Weights of a small mixture-of-experts language model, trained from scratch on English Wikipedia.
Experts: 160 experts in each of 13 layers, 64 squared ReLU neurons an expert, 3 picks a token, a softmax router, a shared expert of 64 neurons.
Training: a variant of Muon for the experts, 343M tokens, 5908 steps.
Below are experts of layer 4 (counted from 0) of a mixture-of-experts language model. Rows are named router (the router's row for the expert) and show model dimensions 0-191. Each number is 200 + 40 x the weight over its row's rms, rounded and kept within 0 to 999.
Before each expert's rows: a language model's description of what the expert responds to. This comes from a sample of Wikipedia text that the model never trained on.

# expert 61
What it handles: In, on, at, from, during, near, along before places and dates: a locality in Cochabamba, in 2012, on Netflix.
router,172,71,131,193,141,208,199,220,165,160,261,227,236,244,206,299,95,162,165,265,103,273,128,230,223,179,177,209,205,167,153,200,255,223,190,215,164,166,190,144,196,243,237,210,168,274,183,226,281,129,189,183,123,241,213,182,235,199,166,184,202,207,221,177,183,248,179,157,196,191,154,248,237,200,182,175,205,122,261,235,267,205,185,205,212,161,256,218,161,208,212,269,195,212,142,218,209,201,171,182,257,169,197,179,205,168,200,265,183,225,196,219,168,197,225,198,190,271,164,253,239,200,219,212,233,184,162,151,170,173,197,225,271,214,248,162,172,230,139,260,231,171,192,198,167,235,165,186,205,187,150,165,221,223,173,166,270,194,132,214,265,202,235,151,253,269,140,200,244,159,216,238,275,198,144,173,161,204,223,230,170,250,296,218,168,236,214,148,190,222,208,167

# expert 29
What it handles: Word-ending suffix pieces, mostly al and ation, also ment, gin, ure, completing words like Memorial, Herald, Finals, Location, margin.
router,124,177,124,193,154,218,169,217,158,185,271,198,199,251,160,291,171,131,133,228,162,270,184,215,199,167,144,226,190,156,190,177,220,248,186,188,159,190,174,165,229,185,235,238,185,217,177,233,258,142,161,178,161,229,256,164,244,198,145,219,279,248,224,117,170,222,177,170,172,177,146,227,202,198,101,150,227,174,284,247,257,154,172,211,171,158,192,212,137,173,185,246,195,199,186,195,252,192,189,152,257,129,215,188,149,156,180,260,232,222,139,204,147,180,234,154,198,245,206,216,187,162,253,212,228,187,179,176,155,156,183,228,200,245,290,173,184,182,178,181,239,176,192,182,195,225,196,201,245,152,177,198,256,233,136,257,248,162,140,199,214,178,182,125,222,258,172,258,208,141,262,249,239,230,146,174,143,232,221,226,144,213,266,173,175,210,217,165,258,205,249,97

# expert 58
What it handles: Not, no, do, can, would, may, had, plus word-initial pieces like un, se, pre, e.g. did not have, notably.
router,133,148,170,169,138,252,193,236,129,171,224,238,181,231,194,233,147,201,153,203,148,298,154,275,218,188,197,237,158,145,165,142,263,235,162,130,149,231,226,172,204,216,234,205,196,268,180,257,234,184,159,137,154,264,202,159,257,159,175,166,256,199,148,179,168,235,201,253,130,167,167,184,242,217,180,200,244,151,240,269,210,205,147,264,169,155,199,239,171,210,185,236,220,235,152,222,171,249,204,139,192,151,224,182,185,133,195,247,165,249,167,231,138,237,252,217,245,236,154,207,211,175,237,248,222,230,215,169,200,164,189,204,214,279,232,183,173,185,200,195,209,210,150,177,99,216,217,151,260,156,163,187,231,214,156,196,256,202,139,197,245,231,152,149,250,267,186,177,293,234,271,254,175,210,155,168,151,224,216,186,170,234,262,201,152,209,186,130,214,156,232,176

# expert 40
What it handles: Line breaks, leading hyphens, pipes and == heading marks that end one infobox field, list item or table row and begin another.
router,171,102,163,240,143,251,173,217,161,148,321,213,210,289,143,239,172,182,166,186,140,232,208,203,184,164,207,219,147,194,145,183,292,248,204,227,196,225,181,155,174,208,218,263,153,203,189,277,267,145,195,171,151,221,243,189,299,184,203,236,263,263,157,153,177,256,219,169,192,153,194,247,193,209,208,174,227,169,241,295,260,187,175,244,160,173,214,248,191,199,184,224,251,134,174,226,195,236,163,159,222,198,209,213,179,186,191,217,227,239,112,187,153,223,205,193,227,262,196,243,252,223,221,241,258,228,215,140,144,213,196,174,189,265,196,125,186,232,155,197,224,170,154,233,208,230,141,196,231,146,151,228,221,172,159,198,288,177,198,201,221,214,215,186,214,209,154,241,298,180,236,296,242,224,155,180,165,258,191,247,192,246,218,183,184,213,185,168,211,146,236,151

# expert 51
What it handles: Auxiliary and linking verbs (has, had, have, would, is, was) and adverbs or -ly endings after subjects, e.g. could the-n, final-ly.
router,181,153,153,182,179,228,147,227,135,118,220,197,144,235,158,273,209,172,161,171,115,234,161,267,225,186,142,230,177,178,209,120,265,279,130,180,129,211,218,186,234,268,207,240,157,229,183,226,253,176,167,136,205,219,205,161,315,187,170,181,233,243,186,205,202,237,179,215,137,173,217,227,226,178,176,170,233,151,254,235,256,163,163,271,182,209,154,244,153,190,163,223,221,223,156,249,172,199,186,143,235,143,221,176,179,145,217,228,170,230,138,248,192,192,251,221,231,292,172,224,254,208,236,227,227,224,199,155,177,163,197,204,217,275,224,179,163,213,199,182,186,189,195,211,138,211,193,155,261,132,147,167,228,225,148,167,215,223,134,229,235,215,151,159,224,242,145,272,238,205,282,247,194,217,137,177,190,214,166,226,199,220,236,161,230,238,177,94,251,194,236,180

# expert 44
What it handles: Hyphens joining compounds and the dashes opening infobox list lines, as in Democratic-Republican, role-playing, semi-final, - Country.
router,154,141,156,179,131,209,120,264,180,145,258,217,158,244,174,214,148,169,149,212,176,223,169,200,234,156,172,212,160,186,185,183,199,260,190,200,175,216,189,172,219,200,211,236,177,240,155,304,290,144,185,145,132,216,229,176,199,213,150,204,210,222,150,169,199,246,200,208,151,165,207,205,209,171,141,202,222,188,257,240,225,150,166,280,152,148,182,263,171,189,218,277,196,166,137,160,173,233,175,163,250,172,229,175,165,188,183,209,227,233,123,231,173,192,160,207,207,203,189,202,242,213,187,192,265,184,196,163,159,167,159,188,213,266,214,139,152,259,203,209,276,160,184,166,139,209,193,179,237,155,88,188,255,242,183,199,226,200,198,201,294,201,178,131,258,198,156,235,247,179,237,254,295,225,145,187,128,200,209,266,114,215,239,162,128,220,178,139,212,212,248,161

# expert 56
What it handles: Apostrophes before possessive s, and well in as well as, plus such and New, as in Kent's victory.
router,130,150,148,198,141,227,177,234,148,152,264,224,178,243,153,257,157,157,157,243,154,247,142,272,234,142,169,220,158,180,176,178,219,248,129,201,150,190,178,161,218,178,221,226,206,255,177,239,228,175,171,128,159,254,201,134,253,192,133,224,240,231,145,168,165,254,206,211,143,137,200,260,227,189,172,188,250,134,233,246,269,190,162,240,156,175,248,251,160,143,195,269,220,215,146,221,202,192,152,142,280,169,217,143,173,148,216,241,224,239,144,188,136,197,246,150,228,233,166,257,209,182,245,243,252,165,207,149,204,170,151,226,217,242,242,150,139,210,152,216,247,178,174,192,171,258,156,184,215,179,152,194,224,249,165,214,257,194,153,237,253,203,221,170,248,239,152,210,223,180,256,247,250,248,172,167,157,246,203,219,156,234,249,217,175,244,227,139,220,185,201,143

# expert 16
What it handles: Two-digit numbers and number pieces in table cells and stat lines, such as vote percentages, scores, weights, e.g. 74.18%, W 89–86.
router,144,185,148,166,175,222,180,243,134,111,258,220,195,230,200,230,138,164,180,249,123,226,171,240,222,145,145,188,202,205,171,174,224,270,184,131,165,207,244,147,218,196,227,211,185,251,149,243,285,145,157,125,174,247,259,200,228,183,192,185,229,263,174,136,238,234,197,190,195,193,202,187,260,196,170,158,234,168,223,232,291,207,195,227,158,201,225,215,137,157,163,222,220,156,163,202,168,206,167,120,264,166,263,135,196,137,155,242,185,229,169,224,150,247,184,155,243,269,151,267,238,174,247,280,239,203,192,158,185,168,166,177,246,224,256,160,135,225,149,228,234,143,137,186,149,165,130,153,250,195,137,218,218,228,201,213,214,171,138,195,274,178,167,181,206,221,189,197,228,206,246,256,228,197,156,182,169,256,186,202,147,230,254,183,152,257,173,144,209,188,216,161

# expert 27
What it handles: Space-led numbers, mostly small integers, in table cells after pipes such as rank, squad number or score columns, plus numbers in running text.
router,149,144,152,198,138,220,167,242,97,105,230,213,186,226,151,252,162,184,171,202,163,253,146,231,202,142,185,169,141,189,164,170,173,286,185,213,142,161,169,139,197,230,257,180,192,234,143,247,269,144,187,133,147,280,219,208,254,218,190,168,204,271,176,185,208,233,237,220,152,165,184,190,202,212,208,123,227,138,251,243,260,242,155,242,189,180,206,261,162,153,170,204,204,204,138,197,183,186,195,141,245,207,224,196,191,141,157,308,203,235,175,228,114,211,214,188,250,236,185,218,235,199,234,233,217,238,186,204,186,206,190,255,239,200,274,158,123,215,159,202,220,192,216,184,158,209,173,125,200,190,189,215,243,245,209,182,233,194,151,174,239,238,226,173,210,224,169,172,241,182,279,271,219,233,184,185,163,272,153,253,155,194,233,169,229,270,222,154,178,164,226,106

# expert 48
What it handles: Articles and prepositions (the, of, in, by, with) inside titles, names and table entries, like Above the Clouds, Commander of.
router,154,125,104,180,169,225,175,241,191,189,223,203,180,213,134,288,166,162,199,264,169,303,177,285,239,164,138,204,191,162,155,193,237,222,164,162,176,217,153,155,235,228,238,226,221,237,198,228,238,181,182,156,96,248,254,228,225,194,161,207,198,278,191,157,193,247,183,174,176,219,196,206,284,171,200,182,253,147,216,295,277,215,181,255,188,126,200,214,163,176,195,287,237,234,172,218,204,193,173,158,228,170,213,208,148,162,209,226,137,209,137,211,190,185,173,174,225,218,188,236,215,222,239,224,208,204,238,132,196,163,163,248,282,298,251,152,164,223,163,233,218,180,152,202,162,251,208,224,226,151,166,212,208,235,191,173,262,169,152,172,218,187,154,165,248,248,175,203,264,197,232,281,215,226,141,199,145,230,233,267,136,210,230,190,175,243,218,126,211,194,207,162

# expert 17
What it handles: Word-initial two-letter pieces such as Bo, Mi, So, Jo, Sa starting longer words or names: bomb, Boccia, St Mirren, Toronto.
router,163,171,163,187,138,210,132,200,130,178,261,241,195,214,166,241,154,176,137,208,154,320,154,222,211,137,164,203,182,169,144,143,261,197,204,158,130,161,169,144,193,210,164,227,219,245,160,249,225,148,152,147,137,228,181,177,220,221,194,178,260,252,194,175,188,254,193,208,150,180,150,164,285,202,206,175,197,184,267,226,205,184,156,248,181,148,220,223,204,169,220,242,205,219,170,204,199,155,180,184,220,127,241,172,178,197,135,245,179,221,162,264,125,249,194,235,222,244,217,192,225,193,238,283,244,179,200,118,140,134,183,198,254,244,226,132,195,252,165,196,246,218,167,171,134,216,176,146,284,160,192,191,256,222,180,239,311,181,176,198,258,210,209,201,202,212,150,223,231,179,264,255,237,238,210,187,175,264,211,220,189,258,242,217,176,236,252,136,193,221,237,146

# expert 38
What it handles: born inside biography parentheses, 19 or 20 starting a year, and name starts like Di, San, Go, as in San Di-ego.
router,166,162,168,214,140,217,145,256,170,194,223,233,220,257,168,235,155,216,115,167,167,241,188,239,224,147,142,213,214,182,140,156,245,232,115,183,170,164,179,117,240,208,244,267,215,236,207,210,267,170,209,161,147,242,228,161,210,183,224,220,232,222,163,190,203,217,239,161,164,204,214,259,190,168,154,206,262,132,265,223,261,172,173,257,143,176,250,259,139,178,226,234,203,155,222,238,224,228,161,186,261,112,230,221,186,206,139,259,231,289,142,223,127,207,251,204,232,218,179,224,211,264,236,270,263,255,233,208,185,140,167,203,244,241,246,171,122,265,149,202,260,210,232,190,149,245,154,168,198,144,164,174,223,198,157,197,249,182,131,168,241,192,232,154,218,220,182,227,235,181,238,210,246,253,153,197,172,192,221,217,144,212,294,196,202,227,185,157,208,143,195,176

# expert 1
What it handles: Of after role nouns like member, President, director, and the role words themselves in biographies: member of, served, elected, Board.
router,141,120,102,243,114,207,167,203,162,188,223,226,191,234,148,240,124,142,146,187,141,251,192,207,221,168,210,163,181,181,220,168,182,254,206,214,186,160,178,150,229,208,202,218,219,272,234,247,267,169,132,102,151,286,206,189,217,181,157,220,249,295,164,135,168,246,230,186,149,225,191,216,229,153,172,162,233,184,251,231,197,207,223,265,172,182,191,187,224,168,174,296,233,164,179,198,197,155,204,157,255,145,202,172,196,82,204,184,222,253,160,221,145,188,229,196,236,190,200,228,196,229,282,244,247,190,188,183,226,137,181,186,234,198,251,166,172,199,170,238,250,190,192,198,188,203,198,154,227,202,181,166,249,220,152,157,285,211,170,229,243,215,188,183,181,255,146,238,241,159,236,260,256,199,147,146,176,258,168,187,153,251,250,182,183,286,197,154,198,207,177,139

# expert 4
What it handles: Colons after infobox field names, plus pipes, semicolons, dashes and words like including, include, like that open lists, e.g. Born:, Coordinates:.
router,159,148,166,233,159,288,178,235,150,113,251,226,187,201,137,253,175,149,150,184,161,267,191,216,229,126,155,147,135,190,190,174,241,224,154,197,150,186,164,147,177,212,221,245,220,207,227,211,230,177,214,139,180,209,220,156,234,181,151,244,253,180,176,174,243,255,195,194,188,205,214,211,232,203,153,184,234,160,275,201,222,241,149,194,129,146,220,258,123,138,191,254,196,197,116,202,206,154,190,151,275,166,265,203,170,171,116,233,225,184,144,215,157,226,254,172,230,242,210,227,206,191,250,237,247,238,196,127,191,181,172,224,220,213,265,156,100,207,175,175,237,157,177,210,182,244,178,214,230,132,181,229,225,236,152,170,219,171,148,191,270,186,201,162,272,221,154,226,226,221,294,274,193,221,168,202,169,247,216,266,153,230,217,189,166,275,188,150,180,180,196,133

# expert 55
What it handles: Possessive s after personal names (Pakula's, Paget's) and the possessive pronouns his, her, its, their, plus has, had, who.
router,157,104,139,231,181,208,179,278,148,197,221,185,178,227,161,277,125,184,166,239,162,268,160,217,248,160,170,226,194,164,193,155,200,273,180,153,146,194,213,177,212,197,204,237,211,201,145,226,230,179,200,152,132,230,260,191,236,199,106,215,230,251,190,178,158,228,230,180,205,138,210,238,227,208,149,138,244,144,228,253,221,166,147,296,167,177,219,230,171,155,187,270,253,174,125,235,209,174,164,181,273,156,221,207,116,181,211,232,168,262,149,229,120,211,236,201,197,250,187,236,219,198,218,251,264,214,221,154,190,194,193,186,255,258,241,173,130,233,171,205,238,175,169,214,164,221,152,142,254,153,197,170,207,246,180,209,220,187,149,168,218,210,196,164,254,228,180,243,289,185,246,261,273,239,146,163,151,221,227,220,169,232,242,181,213,220,238,117,222,168,187,144

# expert 0
What it handles: Line-initial hyphens in bulleted infobox lists and table pipes, plus agentive "by" after participles, such as introduced by, album by.
router,167,151,158,179,174,242,169,266,163,120,263,202,203,213,147,228,146,163,146,188,124,243,202,196,238,111,156,201,204,192,211,185,210,241,204,152,135,170,166,187,215,231,203,218,232,202,196,271,251,160,204,134,129,250,184,143,248,223,143,239,213,220,168,186,186,227,245,212,184,206,212,190,219,182,161,201,257,191,301,216,258,200,187,245,135,164,216,209,169,179,188,237,199,149,104,222,172,196,164,161,211,132,225,204,171,189,119,271,177,228,119,237,166,212,160,205,221,274,144,241,223,170,213,221,229,190,233,161,188,201,223,196,189,260,285,184,140,255,167,221,205,184,219,202,165,188,211,203,262,202,200,126,195,250,146,194,272,200,171,209,269,209,176,145,266,228,120,205,287,163,215,277,220,230,159,172,158,219,208,243,144,222,243,220,152,243,207,131,210,210,244,131